config.yaml
num_hidden_layers: 9
hidden_size: 160
n_experts: 128
experts_per_token: 8
d_expert: 64
d_shared_expert: 0
hidden_act: "tanh_gelu"
moe_layers: [1, 3, 5, 7]
router_score: "sigmoid"
normalize_top_k: false
routed_scale: 0.707
balance_loss: 0.000113
balance_bias: true
router_noise: 0.1
init_std_router: 0.00915
lr_router: 0.000746
vocab_size: 8192
norm: "layernorm"
norm_eps: 1e-05
tie_word_embeddings: false
optimizer: "laprop"
learning_rate: 0.00201
beta1: 0.9
beta2: 0.99
max_grad_norm: 1.0
batch_tokens: 131072
max_seq_len: 1024
train_tokens: 510200000
max_steps: 3893
dataset: "wikipedia_en"
Below are experts of layer 3 (counted from 0) of a mixture-of-experts language model. Rows are named router (the router's row for the expert), up (a neuron's input weights, with its number), down (a neuron's output weights, with its number) and show model dimensions 0-159. Each number is 128 + 32 x the weight over its row's rms, rounded and kept within 0 to 255.
Before each expert's rows: "gets" lists some tokens that make up at least twice as much of what it gets as of all text; "comes after" lists some tokens at least twice as common just before its tokens as in all text. This comes from a sample of Wikipedia text that the model never trained on. Tokens count by the router's weight.

# expert 102
gets: "\n", ")", "|", "\n\n", " \"", "  "
comes after: "|", " |", "\n", "\n\n", "=", " election"
router [145 122 154 120  90  80 121  82 127  51 183 211 108 166 100 134 103  99 157 132  86 140 147 109 108 163  72 171 107 114 134 137 124  82 134 143 171  96  77 134 146  96 175 114 173 149 143 124 107 120 115 139 150 163 171 164 163 130 155  90 109  69 136 111  99 102 174 115 148 145 100 115 155 147 138 162 163 143  43 129 108  72  94 138 133 142 139 106  91 134 155  82  89 173  99 153 126 133  70 108 169 123 153 128 135 114 134  83 109 165  98 125  79  93 122 134 192  72 117 149 136 114 161 134 167 111 134 153 159 194  80 128  91 126 194  90 145  79 110 170 141 141 176 105 141 188 165 125 145 172 100  91 191 141 134 135 102 122  87 173]
up1 [134 118  96 125  76 129 126 141  50  17 100 149 112 139 103 133 120 111 126 116  97 110 114  55 128 147 149  79  86  84 125 106 156 162 176 128 187 102  58 100 143 172 130 132 153  80 175  84 133 135  81  99 189 123 156  85  85  95 162 194 127 161  99 113 101 135 108 166 152 123  95 187 127 157 169  98 143 153 118 129 105 133 105 175 132 101 117 182 127 103 142 140 126 101 119  91 117 182 122 123 150  78 110 128 159 122 155 142  55 109 143 123 151 142 104 148 126 117 137 111 134 116 143 123 128 152 130 143 129 140 154 132 142 106 125 172 155  89 117 157 139 133 132 114 158 183 122  55 127 130 127 152 238 109  94 146  79  43 115 119]
down1 [119 136 156 102 150  56 191 139 145 171 182 146  99 126 139 113 129 101  93  79 125 110 168  82 109 130 149 145 132  76  66 125 175  85 106 144  79 168 129 144 139 178  60  44 119 160 135  84 140  97  94 124  73 103 136 130  98  74  99 155 112  82 146 166 162 144 179 166 117 133 129 156 172 157  88 176 100 151 172 127  62 155 170 127 130 148 113  86 136 140 157 167 145 128  98 122 161 135 160 167 135 107 176 134 121 131 132 100 129 158 103 103  82 175 118 101 129 112 100 125 152  71 169 120  99 125  80 185 156 190 147  98 129 125  91 101  74 203 163 160  80 128 141 148 145 125 102 168 133 143 145 111 107 164 152 139 146 109 169  94]
up2 [120 148 147 117 122 125 143  57 153  56 140 129 121 167 113 142  90  56 100 164 100 106 123 143 192 123 106 202 111 105 181 149  99  62 125 193 129 119 117 168 129 169 102 120 166  75 100 166 113 102 210 128 127  64 172 136 167 104 116 158 130  78 129 122 100  99 129 139 141  60 126 150 102 166 166 111 169 106 116  94 113 144 123 191 113 158 139 154 117 125 107 107 109 134 155 111 138  46 139 143 180 142 118 131  69  96 110 126 169 128 155 154 136  94 135 113 136 113 130 160 119 109 197 132 150  86  94 141 161  90 181 133 104 130 166 127 169 136 152 135 114 125 128 101  90 142  74 171 178 104 131 175 144  88 100 143 159 118 121 209]
down2 [ 98 122 146 144 114 120 178 149 124 188 154 100  78 123 111 126 135 132  85 179 106 108  60 129 116  80 119 156 157 120  97 119 143 199  79 114 109 156 108 104 141 133 179  77 145 158 179  70 142 135 141 113 140 140 110  91  85  72  94  99 112 163 193 154 157 105 153 104 149 156 116 113  65 119 155  92 129 164 147 166 165 167 113 179 129 115 162 144 162  83 129 149 109  77 130 115 206 121 103  89 193 138 124  77  80 131 125 130  94  79  96 116 187 179 150 173 196 174 140 109 110 169 126 161 128  99  54 128 127 102 181 135 168  96 115 114  78 129 130 107 137 151 130 102 114 120 112 119 123 115 155 128  96 109 175 126 168 142 163  67]
up3 [ 90 169  98 117 131  71  81 136 132 151 138 132 127 120 108 123 131 128  93 154 116 109  87 123 164 157 155 150 126 114  88 152  74 127 135 116 149 129 101 140 130 149 108 184 158 161 127 118  73 189 111 137  93 120  64 132 119 116 140 121 158  85 130  87 115 127 137 119 162 113 108 131 109  82 145 110 118 153  80 136 147 182  51 171 157 180 135 117  88  97  93 155 136 150 129 147 158 141 139 137 100 141 120 163 147 167 154  77  97  99 113 197 140 150  87 141 183 157 141 111 148 139 153  50 126 126 144 111 120 124 117 140  55 106 208  88 217 122 114 153 185 148 170 100 186 150 161 145 191 130 155 104 111 140  47 183 118 156 188 179]
down3 [116 140 126 166 122 163 106 136  56 176 107  83 134  59 139 173 146  78 141  91 118 157 180 146 102  95 147 174 154 113 118 142  95 126  49 179 152  90  66 151 103 124 124 116 142  53 143 107 182 103 123 137 105 130 115 118 119 174  79 128 126 159 124  57 122 173 125 127 157 108 147 124 167 103 146 166 137 141 134 200 127 103 177 132 131 152  89 131 165 121 144 107 119  72  93 137 117  91 149 144 117  98 129 132 169 187 190 122 196  89 104 184  92 139 119 153 128 114  73 117 159 103 153 152  88 158 158 129  99 129 172  82 120 105 141 152  95 100 161 167 138 147  91 132 157  91  75 136 189 113 139 110 102 173 127 103  96 137  84 190]
up4 [164 157 116 152 126 146 143 121 109 100 106  70 126 195 156 130 144  77 102 170 166 150  98 128 133  61  91  86 121 108 169 115 134 168 136 147 173  96 168 131 124 159  83 116  97 141  99  96  84 156 172 107 136 149 191 132  77 165 120 152 138  90 104  77 100 170 140 212  98 228 169  90  61 148 140  98 224 132 165 128 129 117 134 197 120 108 133 136 100 126 118 131 141 142 117 126  89 182 140 134 115 136 135 121 112 147 102 188 120 169 175 109 140 107  93 145 118  80 138 145 142 143 140  48 142 146 116 140  80  99 152 104 173  94  74  89  99  85 149 105 120 151 153 172 116 112 144 132 140 118 100  85 150 122 163 132 161  98 135 140]
down4 [103 117 123 118 141 141 173 119 116 136 109 187 187  93 118 196 139 129 100 156 102 134 152  87 108 124 168  55  69 124  81  96 139 125  88  59 136 110 154 116 149 121 124 164 124 209 119 159 146  99 188 142  79  99 158 167  78 217 110 191 157 108 178 141 117 147 147 129  93 139 166 124  96 100  97 144  97 134 108 125 107 125 150 162  93 143  88 134 150  43 135 143 109  76 167  92 199 161  92 105 213 109 191  99 140 131 145 143 114 175 130 146  99 155  91 152 107 140 136 131  66 146 131 107 100 129 102 142 151 124 140 133 160 123 138 102 156 109 130 171 156  94  72 120 151 101  99 136 158 122  81 113  84 142 106 125 134 157 159 118]
up5 [ 98  43 142  96 166 140 131 110 157 139 133 174  83 130 150 112 143 138 117 168 143 147 130 122 103 105 133  82 142 164 156 133 252 155 111 116  93 165 101 131 134 160  80  99 171 124 146  94  88 107 121 150 114 129 113 127 142  95 148 136 145  65  89 104 119 141 140 101 112 160 104 126 152  78 121 167 131 169  82 148  98  40 113 185 149 112 122  78 153  99 122  83  87 180 158 135 139 149  71 102  94 130 199  97 103 121 144  89 161 129 168 148 102 146 108 118 142  94 152 218 142 122 204  95 162 100  95 107 152 104 117  78  88 130 136 146 100 107 164 121  91 135 122  91 116 136  83 164 161 137 147 155 120  70 186 113 119 134 114 120]
down5 [139 161 179  71 153 116 141 153 129  97 121 130 145 122 147 111 108 140 119 154 131 122 173 143 151 155  99  81 156 175 124 144 106 123 140 105 164 103 116 146 120 161  92 129  76 108  79 130 174 116 137 108 107 122  75 127 113  72 143 129 148 123 108 108 161 162 157 120 146 189 140 203 138 147 127  91  64 121 144 138 165 119  38 134 114 121  85 139  92 186 165 208 183 108  85 150 191 132 180 110 178 183 106 150  57  85 136  77 149 177  98  86 148  77 121 162  92 143 100  99 109 141  95 110 139 153 107  81 104 126 199 141  98 132 120 166  87 109 125 162 137  87 119 102 118 151 141 103 136 143  63 110 162 165  92 143  93 144 100 181]
up6 [170 109 145 150 129  81  93 101 127 107 117 208 135 158 183 139 119 120  83 134 110 111 164 133  68 164 149 155 139 100 136 145 121  83  63 192 114 137 115 152 115 112 181 137  87  87 171 112 117 122 152 201 138 113 126 166 181 113 207  96  59 100 102 113 121  65 127 139 131 196  97  80 166 127 130 132 152  87  72 167 139 108 106 129 162 177 133 146  82 139 155 135 144 130 110 141 133  32 147 133 129 111 140  88 104  99  92 125 127 146  92 171 138 118  93 128 145 105 122 144 148  67 145 122 153  55 149 178 145 186 144 130 116  72 114 132  75 137 118  95 127 102 151 166 130 176 162 185 126 113 129 102 114 157 152 123 117  91  92 101]
down6 [136 113 124 126 119 121 120 131 153  93  84 151 216 185 103 155 139 131 148 106 157  94 119 135 154 123  78  95 182  83 106 143 140  87 134 124 169 154 126 131 145 136 168 113  96 161 140  89 208 198 181 165 168 190 110 173 124  90 134  94 102 203 118 106 127 115 147 111 143 134 145 173 140 121   0 131 145 109  91  93  71  71 112 111 168 164 142 134 127 156 122 120 100 162  79 127 102 130 121  94  93 138 109 142 158  95 143 126 145 122 128 130 130  97 145 135 158 151 110 102 143 150 106 188 142 109 131 143 108 170 101 130 116 105 118  58 136 112 120  65 128 129 167 126 128 131 152 154 114 130 124 127  92 116 143  86 156  93 163 117]
up7 [117 144 102 116 136 121 151 136 115 145 216 121 100 154  90  77  95 133 103 119 138 143 124 142 116 180  67 133 114 130 104 182 128 181 111  92  93  70  82 162 112 146 176 111 172  57 105  83  92 114  83 153 103  80 203  95 150 119 144 165  74 111  92 134 125 115 127 110 166 147  96  89 162 165 102 160 194 132 121 169 136 165  94  71 131  96 123 108 115 139  92 162 131 160 148 164 146 118 145 140 160 145 135  58 115 134 115  66 135 141 145  79  82 146 157 103 216 128 151 143 165 124  93 160 169 128  51 121  92 157 182 108 106 130 157 132 100 123 137 106 146 144 160  96  85 158 119  95 109 152 141 152 153  97 150 118 138 122  59  98]
down7 [175 145 120  86 122 103 134 139 141 145 111  82 125 138 132 103 153 119 134 151 120  65 125 100 171 109  97 138  98  87  93  92 103 171 104 110 140 171 179 132 111 151 153  85 127 125 123 177 124 193 103 158  97  93 101 100 112 145 193 163  88 114  78 107  96 168 100  97 140  96 154 178 133  91 106 117 136 126 109  94 200 114 112 102 173 150 170 166 142 134 167 147 157 135  85  88 117  73  91 137 156 164 148  91 114 149 189 157 127 109  93 114 182 145 155 196 164 114 172  96  97 126  82 113 171 229 100 142 159  90 113 137  73 135 170  90 106 177 151  83 118 170 126 102  92 140 165 136 135 114  80 133  97 127  92 155 147  73 164 163]
up8 [ 98  97 109 109 112  77 134 121 106 135 213 107  96 150 131 141 110 104 127 105 145 136 151 109 110  79 163 141  97 117  83 192 184  72 147 109 105 154  97 139 146  90 168  89 183 180 121 114  73 122  53 114  91 114 139 110 117 181 147 144 134  92  91 145 140 205 128  97  96 129 147 166 109 168  85 109 184 174 116 195 140 140 112 161 192 147 143 155 125 200 163 127 101 131  93 128 142 129 128  89 158 135 136 166 142  89 125 149 102  81 105  95  98 109 157 122 150  91 146 135 132 167 128 145 113 150  83 135  76 146 156  90  93 136  79  94 102  98  90  89 125 114 179 162 158  68 141 114 163 117  86  41 151 144 143 145 172 122 118 109]
down8 [107 131 177 141  94 128 104 114  88 108  94 152 156 142 151 101 130 143 141 101 160 131 122  80 146 152 140 120 145  39 105 114  98 190 134 134 130 176 133 143 201 161 126 114 115 137  63 122 126 104 157 206 104 122 138 144 140 105 156 136 119 209 185 152 156 114  99 100 175 150 176 129 150 133  90 138  88 127 152 107 109 110 122  91 118 128 139 103 116 117  69 143 111  85 129  58 218  92 149 202 117  99 136 137  82 106 143  81 111 127 104 108 120 154 110  89 135 165 170 187 101 121  56 157  97 116 124 142 174  62 138 142 157 126 121 187 142 201 126 147 152 115  84 182  81 114 116 147 151 117 116 157 113 139 115 103 128  71 109 164]
up9 [153 124 144 120 110  98 117 100 122 105 125 146 110 100 139 116  82  91 106 168 124 115 116 169 154 120 113 120 166 108 184 149 134 148 138 104 140 109  82 102 138  96 110 174 135 141  90 145  51 102 172  79 114 162 168 170 156  68 130  75  50  74 139 116 164 192 141 144 195 211 124 118  82 164 101 124  91 139 113 113 123 176 108 146 158 146 131 155  70  83 151  71 120 152  87 143 183 149 140 162 158 145 156 108 162 125 128 122 127  69 134  98  93 188  96 125 152  87  96 111 167 155 118 117 135 117  78 169 150 138  63 149 125  68 143 158  94  91 113 170 105 147 173  84 178 149 127 129 160 132 118 178 160 145 113 129 126 135 158 196]
down9 [162 144 110 159 153 188  83 148 126 106 162 176 144  98 143 146 134 120 168 104 167 196 109 133 167 151 118  97 207 142 161 117 160 120 103  87 138  99 102 148 109 135  77 133 131 116 181 123 138 110 102 134 139 144 129  54 102 155 130 154 157  70 143 112 139 139 124 162 149 126  94  98 135 116  90 166 104 130  44 112 112 144 166 160 137 104  19 159 174 138  93 127 107 155 104  63 173 153  94 100 191 138 120 132 119 146 167 123 148 135  95 117  84 137 103 147  98 113  78  89 134 167 154 151 108 122 141 127  79 139 111 133 133 106  96 160 176 121 166 115 131 171  44 106 198 131  72 128 148 112 146 100 108  93 186  95 189 146 101 132]
up10 [ 72 154 119 147 146 136 119  80  82 140 141 121 141 194  95 108  95  99 142 107 103 178 119 175 135 144 103 154  95 118 117 164  68  82 140 106 142 121  93 175 146 119 150 161 103 168 122 145  91 141  83 149 147 162 105 162 159 143  62 125 128 115 135 108 146  28 154  98 127 128 102 166 191 119 174 161 170 162 141 123 130  87  95 108 128 145 129  44  87 110 118 122  77 168 100 119 126 156 138 182 147 115 147  71 147 130 147  86  95 181 151 106 105 105 119 130 103  93 118 107 142  97 168 147 125  68 122 131 112 186  96 152 107  95 108 118 148  83  82 111 127 136 168 164 167 118 161 142  90 208  88  91 146 186 102 144 100  59 104 102]
down10 [127 149 145 168 114 122 130 159 119 124  95 208 255 179 129 117 145 113 143  85 117 138 139 116 167 104  80 139 119 102 127 121 120 102 133 150 151 163 161  92  77 135 136 106 104 137 146 128 194 142 112 151 161 188 126 214 136 130  90 131 120 173  93 106 104 160 158 106 130 144 145 132 106 111  34 166 182 160 114 136  56  88 119 125 125 178  92  98 133 142 173 113 129 164 136  75  71 147 123 117  82 128  73 107 107 156 153 121 107 150  98 125 138  55 156 143 162  96 129 124 157 138 108 177 144 104 174 139 147 181 110 121 103 152 122  70 155  60  79 128  92 159 130 124  78 139 153 124  91 112 123 117  91 116 122 112 143  91 139 126]
up11 [133 120 142  98 107 100 138  53 122  81 178 127 128 142 177  91 127 139 167  56 107 149 170  88 106 134 131 148 113 116  72 115 124 120  97 104 179 106 135 145 147 163  89 131 138 119 119  57 162 150 149 130  70  98 150  85 173 186 186 164 147 103 116  99  80 177 168 129 126 109 132 150 165 126 112  93 167 162 134 104  79  31 151 158  46  63  94 102 126 205  94 144 162 111 115 113  73 119  96 145 156  93 151 130 146  94 121  99 129 101  96 108 143 141 144 137 104 134 127 180 106 112 141 132 125 184 102 106 138 136  89  97 185 115 186 122 112  94 154 122 186  91 142 124 130 121 102 134 123 130 213 160 135 120 146 104 113 129 135 156]
down11 [124 104 118 159  80 151 113 121 180  99 110 130 193 136 159 168 142  81 114 134 164 111 107 144 141  98 153 150 113 137 154 102 116 141 125 158 134 173 136 110  99 180 127 107 170 133  99 143 113 104  93  91 172 114 123 100  96  65 107  56 155 117 115 184 159 116 114 197 134  80 155  71 100 173  89  93 167 131 175  85 201 174 169 114  84  85 152 127 164  90  67 147  90 108  94 190  75 141  79 127 174 159 114 131 187 145 106 168 137 179 107 110 128 116 142 143 120 166 143 138 169 105  92  80 122  98 126  94 157 148  76 134 118  88 190 112 108 110  82  96 120 135 133 174 127 177 130 105 165 138 117  78  85 127 178 171 126 139 129 127]
up12 [106 122 101 174 130 121 121 159 127 129 138 173 147 216 181 117 118 166 156 106 162 104  30 187  99 102 151 144 151 127 134 106  90 139 155 116 102  78 171 124 109 109 170 113 153 141 134 146 121  93 224 110 132 101 181 151  56 121 138 136  68  71 116 122 106 154  96 148 148 126 138 140  80  78 112 125 101 149 120 127 208  56 127  56 179 103 111  79 154 110 143  99 156 148 131 105 113 122 125 146 136 132 134  68 188 148 140 140  98 185  99 162 146 115 145 127 115  96 179 128 134 144 148  97 144 166 125  94 170 148 109 175 174 127 120 159 106 112 129 157 119 127 114 121 115 121 131  43 158 156 117 121 181 140 101 101  82 116 124 151]
down12 [ 93 114 107 131  63 150  95 163 140 146 109 106 136  54 134  99 133 116 107 139 112 104 120 184 178 132 194  85 171 172 162  86 208 131 143 112 138 112 145 135 150 144 113  96 148 144 109 207  85 129 116 171  94 137 153 147 102 142 186 146 115  32 131 104  97 129 142 117 136  80 175 110 107  97 121 158 125  89 127 159  98  69 179 124 145  73 113  95 128 120 171 129  97 157 156 160  78  98  98 162 192 100 150 154  91 137 160 202 151  92 122 114 117 132 135 128  80 165 207 148 179  87  86 114 117 154 154 146 104 138  76 119 150 136 139 110 138 151 116 153 103 128 123 120 147 132  61  78  99 109 113 124 168 141 106 127 139 169 165 105]
up13 [162 169 198 168  91 126 109 110 158  95 168 167 139 220 119 129 102  53 110  69 169 151 126 129 128 128  80 171 104  88  95 147  93  91 137  45 169 166 121 138 172  92 160 142 136 166 149 160 137 110 134 138 162 170 137 161 136  99 108  93  73 128 135  98  93 109 161 114 114 165 105  87 119  61 127 151 160 125  94 152 100  98  67  72 184 124 107 110  83 173 146  97  88 166 111 131 128  98 111 140 135 151 120  68 125 105 152  86  71 128 111 108 110 117 103 137 149 101 160  92 176 154 160 138  91  80 147 161 118 174  96 133 138 173 100 113 103 121 124 136 173 124 136 127 104 143 134 144  93 147  86  94 134 153 144  72 125  61 113 162]
down13 [145 192 153 138 114 130 105 177 101 114 115 173 255 168 118 144 132 118 148 109 122 114 173  97 109 160 106 117 132 102 127 112 151 100 139  99 171 158 127 104  98 113 152 111  91 164 131 101 174 166 142 150 121 208 112 161 115 129 130 112  97 169 106  93 142 157 161 110 164 136 167 138  96 141   0 152 129 120  84 137  90  93 141 146 117 166 105 123 130 130 111 109 109 139 105 110  21 120 109 117 163 127  89 117 141 117 167 158 139 140 114 140 103  99 163 119 123 132 105 107 148 157 130 196 119 103 131 143 132 154 124 133 136 121 117  35 108  90 116 101 136 137 135 125 171 140 119 119 134  95  93  96 116 122 112 102 126 122 133 138]
up14 [136 189 151 151 126 174 124 136  84  81 175 161 100 115 123  45 159  53 162 130 118 152 168 160 132 108 130 164 175 110  75 109 143 167 162  91 145  95 103 143 135 171 161 131 168 151 128 159 146  56 102  98 118  41 124  78 191 133 122 107 174 136 154 109 113 163 135 153 149 131 138 181 137 130 171 110 109 119  89 117 139 153 105 179 117  92  97 141 127 161 116 103 177 135  91 104 207 132 136 166 154  69 149 129 154 112 127 119 142 120  90 137 123  92 162 164 129 137  97 149 137 132 169 123 153 162 175 124 187  79 124 127 182 187  93 143 126 145 144 182 149 127 114  89  72  57 118 112  96 124 159 131 152 135 137 138  93 161  94 175]
down14 [ 45 139 201 125 138 122 159 119 159 162 126  92 131 135  75 149 103 128 172 121 133  65 153 129 148 113 114 172  79 127 110 101 113 131 171 138 158 134 142 118 102 142 131 116 103 109  82 143 131 161 153 115 115 135 117  94  61  94  81 155 118  93 121 132 108 157 160  90 170 100 159 104  98 121 191 162 102 157 136 118 127 153 156 140  67 147 142 118 171  87 143 120 119 121 172  78 112 169 198 122 182 140 140 125 119 166 125 123 157 102 121 191 119 141 183  96 105 181 122 119 157 149 147 138 171 109 166  97 116 171 142 141 118 102 130 153  85 122 156 138 143 160  46 108  79 100 151  71 103 171  95 169  78 135  71  63  35 166 148 152]
up15 [157  66 144 108 137 143 131 110 119  96 135 104  87 162 131 117 170 178 175 132  52 108 129  87 137 138 180 139 115 116 135 134 156 161 117 168 137 190 120 127 130 116 126 105 155 181 100 112 153 137 192 156 118 176 126 169 132  95 139 174 117  67  87 104  95  99  76 108 149 178 132 126 106  68 147  70 153  99  94  94 136 109 105 127 142  99 172 142 133 165 138 115  96 154 110 110 152 152 139 134 132 159 165  80 166 131 131 130  94 143 168 148  80 137  28 128  72 146  61 157 168 120 106 102 155 121 138 150  29 135 120 127  95 142 166 171 181 117 100 132 125 126 139  52 165 107 166  97 158 117 136 108 141  97 203 121 131 165 163 142]
down15 [123 110 107 118 135 135 148 121 124 242 123 107 162  83 145 125 168 114  94 133 128 111 129 152 145 109 167 159 143 155 159  80 173 125 129 150 118 128 154 162 156 128  85 119  92 110 147 153 110  84  86 131  74 121 111 128 140 134 103 123 149 100 160 124 129  69 115 146 108 112 170 116 130 176 117 164 124  90 101 120  74 164 151 115  60 159 146 110 129 216 140 186 108  61 164 158 143 146 165 132 114 134 121 110 160 119 219 105  81 162 100  92 103 132 136 114 135 174  96  43 152  68 129 107  98 119 104 149  50  65 153  95 144 115  90  92 128 128 165 167 175  95 151 133 101 114 145 128 153 149  80 129 134 182 176 163 181 127 149 145]
up16 [163 112 100 129 115  99 119  85 162  52 114 158 140 163 145 135 105 159 122 140  94 164 113 178 127  92 141 116  32 141 156  88 182 129 149 110  78  97  81 147 111  41 116 106 171 122 125 106 100  74 120 156  61 133  96  63 136 106 129 111 147 111 163 153 148 148 136 154 169 118 114 172 161  63 158 193 131 187 106 113 150  93  65  77 132 112 121 142 126  96 124 126 114 133 128  95 125 163  98 144 135 102 148 116 130 160 152 141 154 144 116 116 136 103 123 125 112 125 128 104 113 107 140  66 156 130 103 205 177 200 154 156 114 156 184  87 141 108 129 109 134  78 110 146 167 185 130  89 186 148 139 123 142 175  94 148  71 178 123 153]
down16 [141 109 140 129 139 171 108 101 108 135 142 112  83 118  81 153 128 142 124 167 117 113 137  97 156 131  85  83 180 128 191 147 112 169 179 158  81  94 104  57 110 138  95 127  95 119 128  86 156 137 165 132  84 121 115 157 105 172 190 137 119 120  90  83 166 148  99 175 178 127 154 111 145 157 131 115 126  98 117 175 170 158 128 148 104 140 106  77 152 142 123 141 134 144 190 130 177 101 130  88 119 126 133 155 193 136  78 125 193 151 127 157 117 113 198 121 130 122 186 122  95 132 127 125  56 110 177 100  64 136 122 124 142  49 130 111 190  68 127  95 192  84  84 122 118 138  80 173 103 128 141 101 176  79 153 134 149 113 113  65]
up17 [124  88 131 101 136 132 136 105 121 120  88 124 110 130  83  97  91 188 120 140  99 150 113 162 147 112 136 115 150 139 134 176 144 111 101 170 120 117  95 172 122 128 123 116 154  76 135 155 125 156 146 167 141 171 134 131  98  60  94  98 153  97 110 164 110 130 139 108 130  90 116 156 120  75 119 121 194 129 109 148 151  88 131  87 151  49 171 137 141 134 142  85 200  71 119 125 161 141 111 122 175 150 143 106 182 113 167  87  72 148 134 114 181 118 121  82 107 136 213 165 156 116 163 129 180 129  98 172 181 103  96  47 100 142 149 132 126 153  67 143  74 137 158 149 177 103 136 122 198 191 131  95 200  95 165 110 149 176 163 126]
down17 [120 111 129  83 115 114 139 146 178 169  99  83 116 119 193  43 144 126 114  97 161 117 134 149  88 127 116 120 159 135 145 133 154 114 157  85 145 103 176 132 108 125 162 116 111 167 140 105 122 165  61 112 121 157 141 136 121 148 193 174  97  84 150 126 117 128  96  88 148 153 130 211  91 129  99 111 122 143 142 112 119 117 106 147  79 156 138  88  58 184 171 141 178 149 151 122 134  87 130 177 165 136 132 125 123  89 164 146  82  88 146  50 153 188 167 100 131 145 140  66  96 185  68 100  97  79  94 106 134 144 126 103 203  72  87 109  93 171 147 168  97 157 111 110 158 145 123 101 136 105 125 111 187 146 117 145 181 156 146 117]
up18 [188 102 158  76  89 120 125 104 108 117  98 161  86 200 162 112 136 148 149 130 117 114 135 134 155 147 114 141 169 132 168 136 113  75 122 175 166  93 123 130 122 129 180 138 131 168 144  55 139 150 167 146 117 114 122 137 121  86 102 114 160  35 158 127 114  99 136 172 105 120  75  89 136 138  84 132 100 112  75 132  99 135 146 109 139 162 129  70 106 146 164 155 133 131 129 172 105  81 126 100 102 140 118 121 118  77  98 183 123 157 107 130 106 140 120 169 149  77  83  59  91 162  83  60 116 108 112  73 186  63 108 118 137  44 148 139  66 142 117 139 138 145 147 130 139 203 153 132 124 145 164  93 196 141 149 145 115 157 118 189]
down18 [145 134 132 178 117 115 140  50 118 175 130 143  52 117  62  95 116 131 174 127 141 132  71  93 150 144  82 119  97  44 156  79 101 127 185 117  75  75  96 114  98 141 171 212  91 117 127  95 191  99 112 161 135 217 208 172  55  77 112 121 176 110 136 109 131 111 137 133 164 192 150  91 133 145 176 155 159 174 133 154 132 151 137 132 150 121 155 121 154  88 122 122 153  93 129 158 126 134 154 120  95 162 112 119 108 155 137 191 100 101 118 116 119  67 116 132 134 124 148 165 124  92 101 149 127 160 134 105 111 144 118 173 151 142  68 133 115 123 113 125 168 147 132 126 121 142 125 108 168 175 144 157  89 118 173 113  88 104 122 120]
up19 [136 100 210 136  96  96 150 115 115  81 126 157 171 161 120 129 139  62 132 104 101 139 143 113 123  47  93 201 124 111 103 124 125 119  90 181 154 169 136 157 156 120 154 166 124 119 166 175 133 140 165 161 113 123 156 129 168 168  93 116 120 133 130 143  75 144 167 156 138 138  93 122 182 115  92 133 144 132 105  91  98  53 112  85 173 145 139 112  96 163 149  97  96 172 130 121  94  63 105 169 135 111 119 134 182  89 115  87 116 113  90 122 115 146 150 108 156  63  90 177 168 146 194 165 187 134 130 166 159 146 105 168 154  55 140 103  61  92  73 127 134 127 187 124 119 155 131 111 102 123 119 129 147 122 162  71 100  78  97 123]
down19 [110 173 167 107 118 127 127  71 110 105 124 193 253 166 151 112  85 140 152 112 198 139 140 132  97 169 115 138 166 157 128 119 145  77 151 108 135 139 107 161 144 146 130 105 148 165 157 110 175 181 112 103 158 224 133 166 142 132 122  92 125 153 138  97 172 136 157 116 138  96 133 163  96 143   0 147 143 169 108  96  90 144  90 135 133  97 117 130  68 124  79 138 109 174  69 111  56 117 114  94 151 129 113 125 110 103 160 130 142 129 100 157 130 139 147 121 145 157 115 109 139 120 151 196 169  71 147 102 116 111 114 112  90 111 133  85 100 130 129 110  98 120 170 122 161 119 140  72 127 120 107 129 157 106 100 142 113 100 118 170]
up20 [110  95 157 128 118 172 149 111 135 117 134 184  91 143 163 147 101 116 104 126 126 110 102 123 103 125  89 160  93 133  63  84 123 190 124 169 169  98  90 187 108 146 160 170 132 105 107 135 121 173 157 141  81 135  99 162 184  61 175 101 161 136  72 176 168 146  92 146 158 156 130 173 162 121 137 107 180 188 119 126  94 110 127 144  74 100 170 102 107  63  85  71  78 173 126 114 136 118 116 120 115 175 165 146 163  98 110 115 130 129 120 171 111 148 136 105  63  88 160  92 160 178 115 144 128  99 109 171 171 160  98  71 175  90 129 119 152 108 133 122 154 125 164 121 120 106 107  88 152 152  86  96 165 146  68 152  83 131  58 101]
down20 [126  91 101  64 202 164 126 113 107 174 183 130 128  99 135  70 128 167  78 113 113 130 123 123 108 188 142 100 152 174 183  97 139 116 158  85  89 157 125 201 180  91 118 151 147 146 103 134  77 125  84 124 164 146 137  51 137 157 162 172 128 164 188 138  79  94  91 148 115 128 124 116 167 139 105 139 179 146 132 133  80  76 152 165 123  84  98 133 137 162 109 110 149 116 181  91 107 136 101  80  99 179 116 129 110 140 170 102 144 157 166  96 101 145 115 162  67 107 148 125 148 146 106 127 168 169 127 146 104 175  98 114 117 191 123 117 108 145  47 106 106 150 141 166 165 113 110  82  58 156 152 113  86 137 117 140 121 144 176 112]
up21 [122 150 173 186  66 131 107 104 134  89 176 177 145 177 125 119 105  72 122 101 125 149 160  98 104  91  86 178 107 111 110 128 118  90 106 112 154 177  75 123 159  99 147 164 127 151 169 154 132 105 138 123 160 182 152 191 155  73  91  99  91 145 184 110  86  99 158  99 115 142 110  90 116  79 137 159 146 111  77 133  72 107  99  73 189 122 122 104  78 175 146 115  89 181  77 105 130 106 106 157 163 157 140 113 122  63 161  62  71 156 102 134 108  92 121 127 149  76 121 119 164 170 193 133 131  85 138 155 144 170 102 182 149 123  90  70 135  86 130 153 151 105 153 105 151 162 153 127  96 131 126 115 117 155 127  94 138  92  99 149]
down21 [158 163 167 122 101 132 123 165 116  96 123 193 255 171 122 141 116  89 151 117 122 145 152 136 109 137 108 141 151  96 146 136 122  92 137 102 169 193 135  85 102 108 163 126 101 170 180 124 187 112 123 143 145 198 126 176 108 127 132 125 138 184 113 115 129 146 154 133 138 129 136 108  63 126   0 163 132  96  89 119  59 111 129 122 150 144 108 136 124 159 120 102  79 173  85 105  55 100 101 128 140 144  98 136 136  89 156 124 108 132  98 108 119  79 151 106 155 128 118  91 148 141 124 194 123 124 136 169 139 155 131 134 133 110 103  58 118 118 131 128 157 155 129 130 138 118 122 114  94 140  91 100 118 117 157 120 138  90 126 106]